Weights of a small mixture-of-experts language model, trained from scratch on English Wikipedia: 2 picks a token.
Below are experts of layer 4 (counted from 0) of a mixture-of-experts language model. Rows are named router (the router's row for the expert), down (a neuron's output weights, with its number) and show model dimensions 128-191. Each number is 128 + 32 x the weight over its row's rms, rounded and kept within 0 to 255. Numbers have three digits each.
Before each expert's rows: "raises" lists some tokens whose logits its average output raises strongly, later layers aside. This comes from a sample of Wikipedia text that the model never trained on.

# expert 31
raises: ")\"", "inen", "ty", "ł", "cha", "ios"
router:157177121190104120139094139069130121133162161084143116093122085145136178131137150137152136077168088140132115160126185121158090115077154125054149105144180162098165137147130087122083056099106110
down0:166154144124135103055106134118144139155138161155109069118060056137091107140144162086113099154144157121125197140208094070134109092105097117121141092142140113077125144137164173120102133110141167
down1:155174125131115121134120122163100067089132069156087082067110099084098093109168117188082112103113112143120092079146094090166136088102086150114061131117177085087153160197172067155166119119119107
down2:142100158105101119163087154131096175119150165115147123143125132141139164134120112163148141134158074130127120121118130169106159114095100182085107154108108158171154133102053171062124111151114145
down3:129199134129131151140039074081202080125120148183128115155070152051034122156193131138143114140110173171163113130109142176103185143134165121120117150102091129118093093117088140088105128142098081
down4:049102157144113104141154149138119115097123205104138152108062180135162100168164079188092102105102087128125082144144149100152149173133106128157124096090127133104109123108142116114126197155107119
down5:124105158098099148180109120124114130114118142127151138055099143186116084166122135159185135147113177111105087153073130191131135138143029138134134191110100129136090136119160136152188039058136092
down6:112124103111136179136080114097173147076088191116125179101132097132146089165169104109144154125156026190094159098154121157117197120102107154140133110131142099128184128155129141176155086137102110
down7:150078205097110184143145128106107139084119135151104203122128130150163154083108145122144152117120138098075052119119127099121140125102123122141164167203160156102114110108084102111074142162098163
down8:136134173112147125132090133158056104148149082078134138098109110164048062170127146087124101147122093133136120130162046125159136142171137120154070127152102144154122109120133164124144158120129176
down9:141154170096113152121111174123098076136113153114102145149110109155148218115135107175140135143092174077186202053130140081146164174138145137073156133077116154131110159145143076188081081134130152
down10:123091116171147140145117138087201119167133109159103127101163201104065146152035149113159123122104056192117153113164186121183129137111141158119130074147141110089115160115120172109106112161161142
down11:146124117127141097101178155128169145119082111188177119158164098157097159123118152129159180147128127110149138143141073152182091114121097088167104119185044109136197106105092050126114134151121108
down12:057130159110124113121056098093138135099093195100199179088115134124132159141120110203075114103143095139143121165109112138112107150124125136127107146115134110139072143077125103166191112065139106
down13:113200087114137090172124100167188169125111162082120110064124081168122113059131095137144084123114168057108068159118092165135104139091115071120136096213111185107151058108090142139123164143198098
down14:135110098117121114121119122108099123147032131148139136074075118103115146101091201055179122128148129107152121144131081062070162159094109095179089172136175146149086084153111139086125172124168122
down15:120176073130125159165164145153086084095165132103156143155101146145093114105183105171140135165181140157146118083092199158081100141120090156150131142128126076072125120102143137175176123134104139
down16:105144154160161136172101111104111127123100129169081165099128152113087164155174056118068161150072149157094165164132125177114143097089118121140118116102152149125173165152168125130076086143153059
down17:081166092097135117056127090109095148113184183107122118142098093116127165149113127123160180088157079093140151137155066172163129095106116113143118142054151132184112057117099231179084168115149162
down18:133121172048140144132086156097128147139113058108110088099213078184100081105100161154135119147096164129188138160090124130124082150169209130147130128141141182185164164089114168159138167131053140
down19:221125078096155121103119093116080131231159137091087131157136139113184112140123138099155112079117144144090162097159158190122108112104112145120117112154156160179089123140124124057147146053145119
down20:099102091132110116108164120127072139118129111172127125092036133125152127074163115092072130108119112174187169104116121090125148159160118178162111162097129165124089183111136152134100171140079125
down21:143104083062109141133099107119110048141169124130157118138165167108097142142096140097118066092157148091171182083174085112132102132149109099154159100074162100144085179095127098122147128126096169
down22:153159157149124173119090113177139165158062154141164130045162118136146097096123127112165132154113147100146063121106106172138097097095138166131186153200150145141144159114088110126118108143174145
down23:081157129140110178148118099130141157126095180165111097189118137151118101115148148125081107117123123146182203166134124103108052155125164135114117125124164094104126160057145124074127057118087117
down24:135178099118149125076196094144214145126133080097085139124137121129079111120120125120160077163130108117194197142124111131124181125135141154118126152137157096139168141152074156138115106101158190
down25:130139129111071146154071099090161145123061181111137132154105126038161170165159150142183137124109090127166128104156106148126175192119132073120168165157086126103133171145115150133098133093108140
down26:149141095185077117151113153161103119196178141135168118182150164187121183115136131176130128164069125158138052093101113116139132159117181145117132134170099121121154082092137112171153188110191153
down27:150129161167133159140132160114166112110117094194171163155107115090147115145114118127162089126095120106101133121147163067131093122084073115181109125161116106103098136155065181115140133115106140
down28:204176190139109048087123149124184159104059106179174096118109134083184148084130100131118127149080207121099099102134142129137149082108170079164162156104130133175165102144132118205148114100174155
down29:131144154093097109123153089161138137102093131141185117076100070182098123048127097079116143113102108142141190160079142073139155109141131127114174090093130154196183132173135113170175137128099179
down30:076122154139121112099126153082088129085178090099184122125143124132149157135099160163107107087111154186117186127073100101171133144079117101099131158187147072124073109119124069110121101110128130
down31:107113158131159078153121152137082088152107139107110136099175157062116177130167132131157107215087146155135049138082114129081101165089129137115172127063167156134170133172115128152100131138170164
down32:167143114133154149152162099121159093137097136140087072080163109116119167148102159089142155161137170193187123095124075096124112114108128144173166107081142118097133133136139123171143165156083102
down33:128132166123150222132160169176168123125109159144137182174134128096093091119129130052153093129132119149106160171177183196156120073105116081139176132158122138123175156131144134098113164133112159
down34:138150176148088092050097196135124128137113124102084145103073143122122156113096136114118126107097149179105092106151130152147130118154073143100101115173105128115072107039092144150103145128099045
down35:158132136106114159201142115118080118091074148149153149171135106140164142140088093149140148075115148132037133137116079120159088131109164149141148119046083201132097093086093151109187116141117137
down36:120136075119082084112128107088143192135170113104145104111135153127136139095179090106103145122084121138130114080112129161119120128062176125123149151124119109125159137134158068064149107098092127
down37:054143056109152148159161126121097102133105108122135150164135123104101137121180115176150197179155131068123118100119179123088116155134126061184130128151116100142117100210140087149121131092168161
down38:081106140148137165155058142084089139047102100097098164060157174080139152179064098088110138152127102158176130102154176101126115093122124133115134096138174127168127155136125164155163156081111136
down39:114156171163167156136182123083152089123088076140087129059133106106170155172145135151112098117124126164152153049140126107092052109188099146155124135105151126064117156123110107105114187102105162
down40:176089104140098091142087115126080141150121147146105129147111151091095096116129191129140130115077094020138100184143125171156136146118129105094150095141104110147093132110130092181084176136140151
down41:076106185151121106110123125088083136150114044127079150107160136100068181112132126138108123117147152099161117168108102097083244161160149135133082102162113134120178158139122135102148130083149148
down42:127128083107091038101167081132126165158060108119107158167088102141124100172125115124090099138104107123154197126161095116144107169147097115069141182121051112114102095110137144212092167122119105
down43:141191101143125061125118159140205121138098042117112106085123108102141150153149126160183157113148097094168165178161129157146078152130125148122075053094122107158139146139118070084139055093116134
down44:156118125117168129173149146156147086158129175203085074109119118071067136066119141132122160151117129136141046125128108135088123144144120134134148160145147072178199128161140139147128087161121093
down45:084149119098116170158140114102138130107121111107110152131080156107140146144153168130033078198104147124150105126120129062156126136120095175150118088076194054140133155078151117152146049123170075
down46:138159134111108118150163146100146122129137098170087143110101142113085122122116086033090122072082106085157162125120079099099075149121107084142103108146123179123093127112092095140137117169106132
down47:134190138122156153182138130123096071118131122128138098131159087153131165135120079118127086106102106172138089081143201114161135146128212153114175152122120114098117136111129053150166163130119132
down48:103121152057159132127154138160187109110097142074085156140079110122101087144133217135187124165165126134130076129071129090114150119085111082124141117134119051164126168122097138141159097132139139
down49:118071140112135106141090102151117117183113067155136130108078149134149097134138115170149143138184151089053109094096118097117140148129110184100153147112148023099113140122071134165091103128158152
down50:055158095115120114140097125142205153112147151116110101082083119138113067140104125083143124118119144137107127084161121100095123134132087127149127115092095137141203115162109105158160178119088136
down51:048125155097107087115167122182129162165139095130120173103082096133196095186147197104170056136125178166168137115110083125195148151141210122070086141171167136142134115144185095127126108073105118
down52:148167084083139147107072102152075168099149096129127080131161124138151134189100142114128120123133127130096068117143158172133175152075095066153129185096121142137171110107075092081048127117132098
down53:137084166106121178096119160133114188058070089160135165063132125117068144115141161132124128160126110111122085065156091105142110121142092137080204116138102125102143146134070156131101149212133103
down54:129110103109109135138164151083124094154168135167101148059074116123152094124121170152123153175102108111117092081078095072073117158174178164139117107111142085119113116111135219142087137143149150
down55:156056112096186155121112152121125145137109136129134182145128104156157006117157107135128136128146145165130162083178137088070161136038174140198108135119160123127136093169133177138198121128135074
down56:170171161130114190178156093137155180124093134182174171102115144119092134137149145167137141102128200122175110082121178090145133127189098138094111160135151109110159138159150111138101181117152089
down57:169103111168130210073094125102054130076203139164133106123106097093058173143127098152166096159140164127102101108102189166108203177132096084120113045150121203144186128105152148130155127110140105
down58:087127112151077117113204154145167136184133090152134177135051136156163176101100157088120089144101117104113147144108106127126137163133080132164102168119189166146069152136140092170147086106144145
down59:124041105137178105080144152176105134128106160140114082125175101110162173109100142147137151116099150091141078125114057105066071150104092131152209120092177081121081086121087135172150188136109114
down60:124109134104145138075136113128112145111182125170118104138133149136122119124188189092123056140154095034124186090137057183142120143119124114141143189157157099134090136152149121133178088164160163
down61:118084122120069063053093095144150115127181132149150154133105113075081120141117128120121128146142062147196125093146090120101138114098122070091153100099081103191150099128134141126177140136101107
down62:145159110142152149109136164159143116197149121032159109106176120073171160124168140109102134120156055156150146134123117113108162202140074101149218132063150078113139089150158121163113090145118120
down63:121057136086160173084165145144141131099124115121115119128079062190166188155077168072077145155122030161158156104154171138089168155129105108163106124146144095149038093150147153133116121103128115

# expert 4
raises: "å", "ova", "ually"
router:163167130199112105144071131071109119135162144104130118094119121138096148123125166148155146081151119109138109174122217112134096113113151117027129113125178165091150151129098093110087069118115126
down0:146151174163099132127147157059112132090130162109105158135084124076186137146143216138161169147095164079110112138123163164170141049164166127144140130192167161145141119123094168103113106139163130
down1:126134140144121108157122126128137151131163107112093142115164126102100133200100118071093109151104207189151118105177099168103127108161118212104045129128097123189170139148139079109151151109107127
down2:122123177166153145153122138109120133137143165123136091167142154134136165134155107114093127133168109140168140118118054143080132074179153167131137116099172169083150124168114132133131129134125112
down3:197128083125123134144177124160148095094112110130149146146102101098120082147212068117095156142121069138111083116123106130157060126145085122099125066113135192097098132142126113150134163154144160
down4:181103125127117073095072166158064114169030055094171126156134109151110134107117127132138069145091090075152126066151124180083117158063150165126083131078119151141087118160153174069180113063113136
down5:124143159117127119131107177180167102132145109121211101190096126109098092115143114189170137110156170120177116172148132107109095131083100091073149150072131143110076135156106131072180118145108126
down6:102068089150140122122136060109113142102132125174134084084141095133150114065106123149131122111128139119135110117128150103162147094108122120056109090105167146100108183106155122139086112091171135
down7:136175071103134143110125150176185165113141094160154109141132147105091134081167118121121178144088181149129137140120095134044070131147131148146119150195160102152091149137099147132188160171096120
down8:154175124100117123175159089104127161133117116139124175131063166132165076095192161109126174145156077147103176113193123138104169136112102123089086161147076135139054118179169075108158090154119126
down9:108108082180129158090123092167160064163099069175192106130100095125142095109182110076108120075131191145119134132115134114113137123148121101147093153129109104120095107110138197167125146112169152
down10:143078113109151123130112105169091157133091177116121134178150112127132199091122118149113165104049137152077116124145097097166066103137132158144161092110135138080151129088164109121135056144129112
down11:150127160051151147060133101195166153046137118183158132153094115087117101137192094172117136127106127115153111124172143139170138120122111159109124133125148177050155108100158035171140106078162168
down12:110103105168103121092109094173089119099124091149124086112169106105141188221117173122140135134105122127124191130143171126155147104130140174094118151118119092129109206108102096125128140131137164
down13:106129143130100122138127108117132156136098112129138095118181151089110135115156138173075172110145183138101089134100071129160107190113102092101127117131141081153146159127121121060114184110126179
down14:124138128178183155058144093156044072130189080128102118158136198110061129061129132161121135081122139119121169146160104108130197127110156183124088131163151093167063134113138082154150162065106130
down15:163212212155111171133116139139142204099122125151132062149177154125163141179115130127097090079124099113125133145120113117135120130091126110148143133156133102105130101159093113120142116159129149
down16:144187120222136163161137100095129178111097090170094136131102107104154163086051153152135110046143188104128090155075204133076120142091111165152106160091158128123095138173161115124085180143101150
down17:138190114092122153140128141143088130149163108143146124100134052129190111147087043112078129124108148176131132066067174110127077182171077090146097092095135134093121141094136066139151134091122155
down18:166090091160145126079170112127106115132147133150140145149113114097098197151080126175150088160139173114155040104150129104124184147131114178161134143193149112101136143152104109052115102140166150
down19:167091114152098133128123114115140169107191107150073156138131129151117106120107111133069086174124131124151105144115195103102097147129144137122119112097138167108096151128116096118079157116090123
down20:116104120178086127137160131104150123132158124148169117171157058146147156084135139108146061177135143140203165110095126185157153148190159100166145148100131136079053134104096123200128140087158144
down21:122174134122161166179191128105134109126058124109193144131149131123081092132153043157141145134148176102154147113053105101104164119100144135127101108069127143129141108168105103109123102136173155
down22:112136146156172151083107150099153135075146107156142119106150117102119125155182157079116108121136137140051116105136096133099128145166206107078176177113117091121093139155110119159130073104096143
down23:159090107116133078092065140109100120157100117170076105076090150186151128154125183165154147113135092062141084145115123148119124059109113092155129161143118109164165169094149157103152124162181123
down24:166121071135154169120151157114105160134129083161109075153188166129120186161161105150034088164099166142147139136057142126132148157098122173112125119200187102124172161153151144165117059133135106
down25:078106164117120118080123091066174197103101136154108171143155145122067161121209131097196104141174151163103109152090103136206156179131151127153126056096135153120125111128130092155187117220106082
down26:050132108156061115117116122114111125112151113125054110139185155098151117117171062147117100163136088121109114116105115106124124066159159120118087073110126101122135128102140165161130171131143131
down27:073138142156203172138172141086139152099114122097119095070127149132150097133162134126141187117168125184142137071145205121148153129161166099116096102112171100161207104081115114127113088169146114
down28:146094136105123129163192127094153115169151168132080095084092155110157137136133117122157085157102162133187158111099131104150169126150133114143122102112101090149121149091095101139135108142101062
down29:131147138073107141105112116152144188077149149131147105113124143189129127060086115073144154168086111111106131119146112120092152186104109090106141159130119126166136115105106111164133124151095115
down30:136176201090138154118138094133150114127160092163162188106180105119132156134124134108164134123180112167142130092117163135114085181037119125153079184214129102146160160175109119061177159138147126
down31:150169130119133157104110127103121107219139118122126137112071115124143155091162123140140167165169111164164185131083110171148115068112144169122101093143140140100137108161089150141140119135107087
down32:225071097084082167111118169114118121151114165095157111114125105144116108103139115159135136160169055120164111114133125130109025104158165121126124111141102124159148157104109084138090104077090157
down33:096189159092132158146090159063104080102121095094126149152095085090139123074142128142114113153128105125126128131065119083109119162164185095066121150128135114081126117114075141111127147099121117
down34:175089114099101179149105065129137092114120077179080138122126067108091157154121140188147149156115076088131143111155141121101073133126158117145132165172117146094119150111123127126181134167173112
down35:080098111145212140093136173143139176125053179171078092099142092132069108194150128118140146144100160159157174115175108149192124127141143130110147123076099161087124129133106129069107148098183124
down36:207102148096150110079104171186097086132197100140105082089142162105173171130145093103081153104096088136134097068118130131167129155078170105141091164110171149117150102175127099130177173131136102
down37:142145155117144142193123089070159169120154166083141106157131123076144104181161090075129140159116132087122154165108167068200117146139171073153116197128161112132163094137127123137121189077109127
down38:084133131114100140162144091164071151066125154147106108075104082143075169140128110157112070134161081146075172171148160147101074140134117134141138122034135144143136117136126074024130114128100173
down39:142198135167211178168166100082110135107148138169173151077103181130097066073114144120058095110074102144112097137135091123096057089131099146126111190082080134144153125075091105133100120102128115
down40:138127176161130089162090152101146131230150146152158111204146151121115145122157066127185130101078071129215101158068148138062104166139089088105121136106098109135150091120110089099170150092085059
down41:117122092101122136137167082120191125131148149104196086133128210122094130136153121070131105113168067190144107119100135156134110115103060092157129204148116118092167095144120128155125158162129096
down42:105146091168166168126104154176118096155149147154103146158069077138141184096191137103141117091115137110121133085131039129167134123133120167088156131183143109136167111124174166126151175136153086
down43:188130160136143078133114056047181173138123108165114128176160067101131121151168097108139086136054124114157137126110157110145131090143103082170098112065104130142118143137118093138112091118151099
down44:103150160133114057140095137096094126143142143195102159138097139113127157155088101087124146120113165110127132110210115115110088071082204122166110095103168116145150082186168136118081113128147094
down45:148133140178094129193070123123149132144146099099153132072103138179143192104147100124155128116060116181151156133083089172153177152106110042113143100165123128152125122135096163135109099084091156
down46:101190142150139155101085122137110182128178136130135117114139082090093096173149122100135145120154087142159126128077141164160118137090102093147111152134121133115091115085156066119157173118149101
down47:128067085098172084101163119092138123096105134133138156131164097137065158183207163121092131181135105092164146154114160112116169092133094120154142150172180086133169126099146139108164184132155088
down48:130123131163102120061109115134164065103116088129126136150101111129130129098087131067076121109123099154176099124108150109142127179118119128107071072150098116081168202147153149142133112080078169
down49:093147188094134078125130140081155151109122165072146148158148097052158158150137144130120084137149086157098150143138095154117149080105108152127086138148147099110137092087152157111138116078093120
down50:131182159158178143073115159110159163157142124089124104097138171134141153144153122144103176098101060132083105113036133147114137120115137143107110045111124092150157089129121098068164163157128154
down51:135151096110055140102122166088205064121080165097086150147141111105108142096146115102111155170072145177113149130078110213095120146141134143106144146143137127111179151141150147113193142147112081
down52:112065145194135158103170156116168087148119151103094114123204149161115120138134084108142153153160111105212123202143160165155116103163127146174113083157128114140159154186143113157149131189127149
down53:081091114136153145145178135068136137137120138025082152108089107113151155187174103143185130138089154155127108127119155072143117206134111107080159130100120157083096121119118133174142131109135106
down54:149083100185137073169190158118132204103138075132214099083152133140109109121124078173167136104123123094123157162125121102176112102143091117142079134187106125157110113090115115116168142117120099
down55:154126145149167090172172129167147063110088197142117145175134118189143025076152207095185157151088140148117095175141116141162107126126131075118143123168097140122131097153182098143159067165117195
down56:176174123103149192119096085083196073136124159121157172173164185121097180160167090091090072161092109160149135155148120127119115130043144127107128112098083149148072157157094184072102144141081117
down57:110186155131165082072101122186120119111108146152086110062114128126165093197149125086085127159100137111140127159147079139139091131169114124149177081142163180122064131116117116117153092097096069
down58:123078143126132191158145118137156124106075099146180124134122130121092139101118151129121141187179113081123147056160145127106167137199125093100084143130128078127130121046154098126215082188156115
down59:085114115133069140131160096115137127132128146173139046132153160165136155212218149080184130176139163095148115079042098159178142147151136117126123111132132161178074069118108158170111140099178139
down60:193120103059107173153099106139151092185147129090116143129123131128118137125110145129104157119136136117124135126137090169142170134168113118162168154162102149117062121109104120168092165091122146
down61:125112117137175145165198159150093167127113113120174149096126169163148143121128128103156086170112093161137118104140139057142050167182036125093115083078138141155054082145121138160126118148168152
down62:138107108151137096139110112115208104100116150171167207168127130100098095128128156122138108142082172110099139112163097141101210169107125134144138136152144152122137173182145114147122110118171125
down63:132178129153102173147111128142133129110137127162137090173092133160072069088106103074204120120120127096142223111150151102131194112125146085112153155165121137152113118081073124130152154107144175

# expert 48
raises: " more", " and", " into"
router:148106114126177075113166121130120110098114139103080077145138103149101117169161083109075131143084056149197105127101158115140119126114123213238190134126121147063064148138122129178110149120043144
down0:051115125193139189152104111099111110170128102148164126082105137111174114125092149107118130061160085172112147139177159137129129084170178161094107115131173054083115124099121107187130108148082118
down1:143132113121132120143178158124102115104159075100105094128047090067163111170084101120089115092138136094112088182185076107094191176147164090110134146088195150129086149167155067131153085120131085
down2:123178094087107039085106139131145151143154190115083178095060128159116190075078164111171164075140088115152122144138126078050119121100176161123107113117043176159167173128124108104156101135107044
down3:106121089152081152143111101133108137116135163128134118067131126159116126113122140156094101176167148093105130146138187141131090151149127133073090087159163072090163140093141152106115160098134087
down4:159085138163139135135068120104134113142146184128117086122102112080133112093094152112097164092120138138100169094155116102104137133085128126068161191132107136113151182130127075161182141105173130
down5:116122095124149157078145134150134068114101129110137081097128126151140128189099138159102132073161147123091090200209117089146049116179195105121101179125138116135079166086129098158093101099139124
down6:133155156150122145177105119116096153143117102154053125142132138144180116157099147093107130157126094124115154126154091136166077156108082095136103093071152091104122094093080073138142121149144181
down7:061117107122152114110116126131080154111080142130146210058080139106092079131154164132137115127150170147160130119148142123170123079098155070109137120205110158116135115128148112113125084137137086
down8:123169089168150046121130175127160131134180123121188082117136153214173086130102169132172104126128137145181138099079197122084118191119076122105099116139167167146147125087154158197140087127140128
down9:105132149152145080106141141128114071191128133079169066147134110121161103188121160160081160092108137100127144174133151121118140140110135127179109187153140126125138141103095064161147104140091093
down10:088112112214129175120101173091136099151153136147157151093143120160086148159150137106078089131173050151138095117149109130078172141137092089164100165154112166160120164157119097156165098145159080
down11:147106086144083112115197118129143123079133147073165156121107097183071137165115126067165106126096158059095121128103082080138139090077155141165151120146125142107093093178106091170149152182125144
down12:141146091068102126143149126117143195176079076157121112159117162157124110117118128176156112146109108092111165080103134115141152146172155116109080148141087147177158147130141135134138127148188153
down13:124123105097133162118115159048091104126101125128097125131115098087113075103114141142077133159154121135122111188186133126160134132112100136184153140061152151127092155163114138175091123126105086
down14:149074099134123083074116145172147106134145107112118139166139113145127166163149094137131085085113167161080112145090141159117141156109168151100069067129134098057160079090112105114133132086113117
down15:116157122070112095088090164153095134152175135163152102123132144124096090142126148155174129130074189109123140169161119181112177176160127154105080132124095062136122032116136172143073131144130149
down16:107139090144152129123136140185197151135103118100162094092111095177148136143156127147128134116125123125059172129170116179098150188172142093087140095150093129120167149144149089157132112173130115
down17:115201110113110109138169124144127140117127191086092103126121139165150165123101120107148180120124165161162089056180116116153162104107145182115132161122178130112177122158147143103081089165093098
down18:124113111113094104058089146152088128209100142137123138162132103153154110092148085054143167090152177076127149121125137152080127157119166136176107158063116059152132106115091145194169149126153188
down19:187067118093153081177126157122106108134171132142147159129095146161127181051023147185143134119135085142145138157106176047127085110126141172096073138162057127137147146192134161099120130152159073
down20:135135119145114082132184085169119081144101163102154078129084126145141160185133161074145109102159160148123165173090105179087150153128058157113113096079139154085114158130125189111135136132132155
down21:091098128131138115137143120115140152166103142147075133131052132112107145174149153080155112115187102185116164107129112157139136089108106129152074072134093117081135090114130168103204109083088164
down22:148138156084117132120174183129136148119113100120141113135147108108139084148132129137144187141104192193135106083123138097135125109101175082117085040163144074106134076154115099122135060118072176
down23:137119158158106135072181067136108098171109131116073118068095129138157053156122125158182123123102110115070086188150131151101131104161117117104117110131067121144090107170159176153146145067107143
down24:122166090167145041091111136193161100172101151112143110065139149148119141129089105082179103119138178149123173176174073140123161182134110169130100157104132101129128105142118123085137118087161126
down25:167072143114140101124109100113123136115127118159123117108141169131112158107159120157160150124110091145150063169112093130148165063119066148201095086112055096102094138148105128067152113120105135
down26:150123110137116139145151090110188086094182129139134175049093104127100083126164121112134134100155075137064112062154164117112072140140104139112115174127100126112141114118109127116133133124161119
down27:125107149064162145111132123173084095140109148103151169125125056084085195116108184095142180112148116133157139133140080153175109111137089145159122131164088132196076109119161132128156096129129083
down28:085167041102128104148130194105171112057185093123088164126140114110119125106148095169155089198063125152105127112132147153124138161076132131112100081143123110163139136120062109116124206147129134
down29:114169090176142101142086195198106077075126132139136146149149085162176140160181062128087106144148143132125110108108098128193072147141187133143173087125060115150108106105149124164117125154130166
down30:108108130160086094185167141094177174149147092133120111142150126128082113121148164166132162111138141103109116123139177123130109095127105118113088123048108066161160164096136120133097104104123112
down31:136100102115083126142112155086110100167145125094141086138143162176155160136089103152202097183056115137158045108118147128161145174199221141075111115111169144146119123145153132144133113120103139
down32:119152130125088120124099088107120138107118087098127163078175134146165123087112217173130095150120182093151091111146096135125132186115122144080134201156153140102056154164141153088143182165112173
down33:094085163141152167111173129122139083052175159132173122145153100127126112150123165110077141127117146150201090149118104121116123113123121115124143052089108123125088093143125118145144072149176060
down34:176073096149125086120151097124115134112109141228149135172213125092088127064136058158103172088134110160120101175064114136172126131112145116113137118138155125123116112109104082138106125083136157
down35:083115099157134132190187131124129168103157133129097114084140119104085198139166109042119130099145072154157138129101168123100087040114173140118158207109073147136105144097137096140142085113112147
down36:090026147147119160136110140172122123115123114098119125153104089093138087066081146145099105123128066110182191137138103179122140132112079152173091095129143143119138139153151173156116112089075131
down37:159131135143064125118155129128108137200130144117116078117095129093175163118119124126199138083109109196109129177145111187185124176107107172082106149118119137102167166148146142130219122125130111
down38:132142170136089168149123105118105173173093144141128099088154133120119117095075170202145144152141083114103137123163115152131084185123163162122129181057148122141068182103124119105102122118135074
down39:100139101181117140175132130124140119112105175128125151072169152116140135119114167123067061112144148133122149095130126107147129095173152133088146133115144125144115099165145108107183110111112146
down40:107149118143119112088133141133159122150156138142111160123122093125081107089094130094125131145119090144176087158134090132203131095160097162151081107082110175122166130133134151085172158121105127
down41:175094099145173116115141175137143136139119107122179175154069110136112124129144121135168140122140127130152103131174125141132152131198127133120123157112187102119255107126089116111108146162134129
down42:079081132181099110154092134115119095105092109176086073173089125062117194106129166116094142144164107135134128106156112087131094134134163153146109077146142135128101154168131124107088077123092096
down43:123148086133118078142129134141121101126090161170165117116192144188104053093138188128188167205135180140093150109206151100091125141146134125101084149131140101171123110116153101140166113185179140
down44:080170135151143200130087144165084116161067109132155134150128087135115153136103091143099088130122112130108195168120119087157172119162116146122153082136114148107157110048130176116082172158177167
down45:147150082077126172098142104113071164095116132049165137129142092097137159112099151128089140142141159141143128135068138087128215164155128055107069152137191142179127112150168093116148038088125097
down46:124183174177135139098146204163185107179157102157160148144140129140118193154068134164109134167171209116131114091105169115140128138131162139145159132220161128112200127146155092099106093072139164
down47:103149177142118129070149133133081075085167090098124087112080165128105140137113221145167135167115173120102145128144124134147083118123250116102099138091090067147116169107114145103109149125095159
down48:192145132028137160093132086118120133131144151127174102127090122087111100108154149198126152181149100142079072142140059116079124106099078117113097160090110125128097109097115076079098124092123104
down49:130115156102133109130147134120130136138109146163115126113182151087170158137133110113115103085132130159148153138160143132101090107112124061133138095121140065163124136130165160138167110145113099
down50:170092183151135077193120128082114081087200136128131124215133070151152096166140135112183144090124126066127136113128090073147114099117062125097140126164127074132086188132111227142156100092159102
down51:171125117154108121177105078130103189129175123185113105076128134180162115140052098126155101151146112145134143162128084131121143149151085107109154189191165136116139125115125236130150156108126113
down52:171133144092143127099111129147172105080112119075110096184178115095121052102150114168195130141107219169099145143185122103093128167110143105119063119074163146155134142140099138144091178119114135
down53:070134134085110043084137148112227132125094186098113178123118059137139123149160136127167142156087213104153123168144139142138102090118129118127107125086126133162087130124126070173155098150094061
down54:113142152160125144134121178113144133149141176088162134111165128154165118120143159163160185133168133115138093141142153123112132161136138132142097097125157143096135205119142134110132088155094164
down55:147078139124112140108163139156115125111108115131128143170101145087078093020126141160153130141076085140179048117116148085103158074103187093155133034152130124065110170153121097135099112130163134
down56:123145160092102153163133118093108121162112131110081072088078035148155108118075129158097111093127120142166098162076172121098157151118110155124119169152118136119101100137189123128143087152108141
down57:126157123126124119070075137151186103045117164079169086103086101101153122187176141124166089121110181108170113178160062123183133142179146133101096108145119124110176147156130146152093150112192120
down58:119168104167165148131062123138101172175174087181100139135040144105113195183119171117177169138152134109128119145143139148078124137098129107110174115142122142125155128134125139136124178121111140
down59:110145108123126160146063179110210115113154113182144147142155105103120153146151058068155113171138135133135126185147172124078097059123107103104084123104177111142142103102072104111114179131135161
down60:096139188193084102101113157124167095096083096118167134196144112098170146114143130133131126158141165111077122096158158125091149133141118135131149124079089108145132164135128150117093146104089118
down61:045162121089141147113139155157131135118163125138123058123134153134095143170171130160085138116146142165097097094119078082134100111088082100143117143132111104136091186095151155138143115154207112
down62:158117101177123078131189136140120112163148174152142109220146123121154124161155178104110188075116127111186118093130115102168184186104119143160146170096202143125156132124145146140113150131129169
down63:101141128181103170113148110102099112115121071122111106145171113174130144110119090121092101086106078148071168165162081078154071133159183119128122097112143117095116107105147090096162121152147150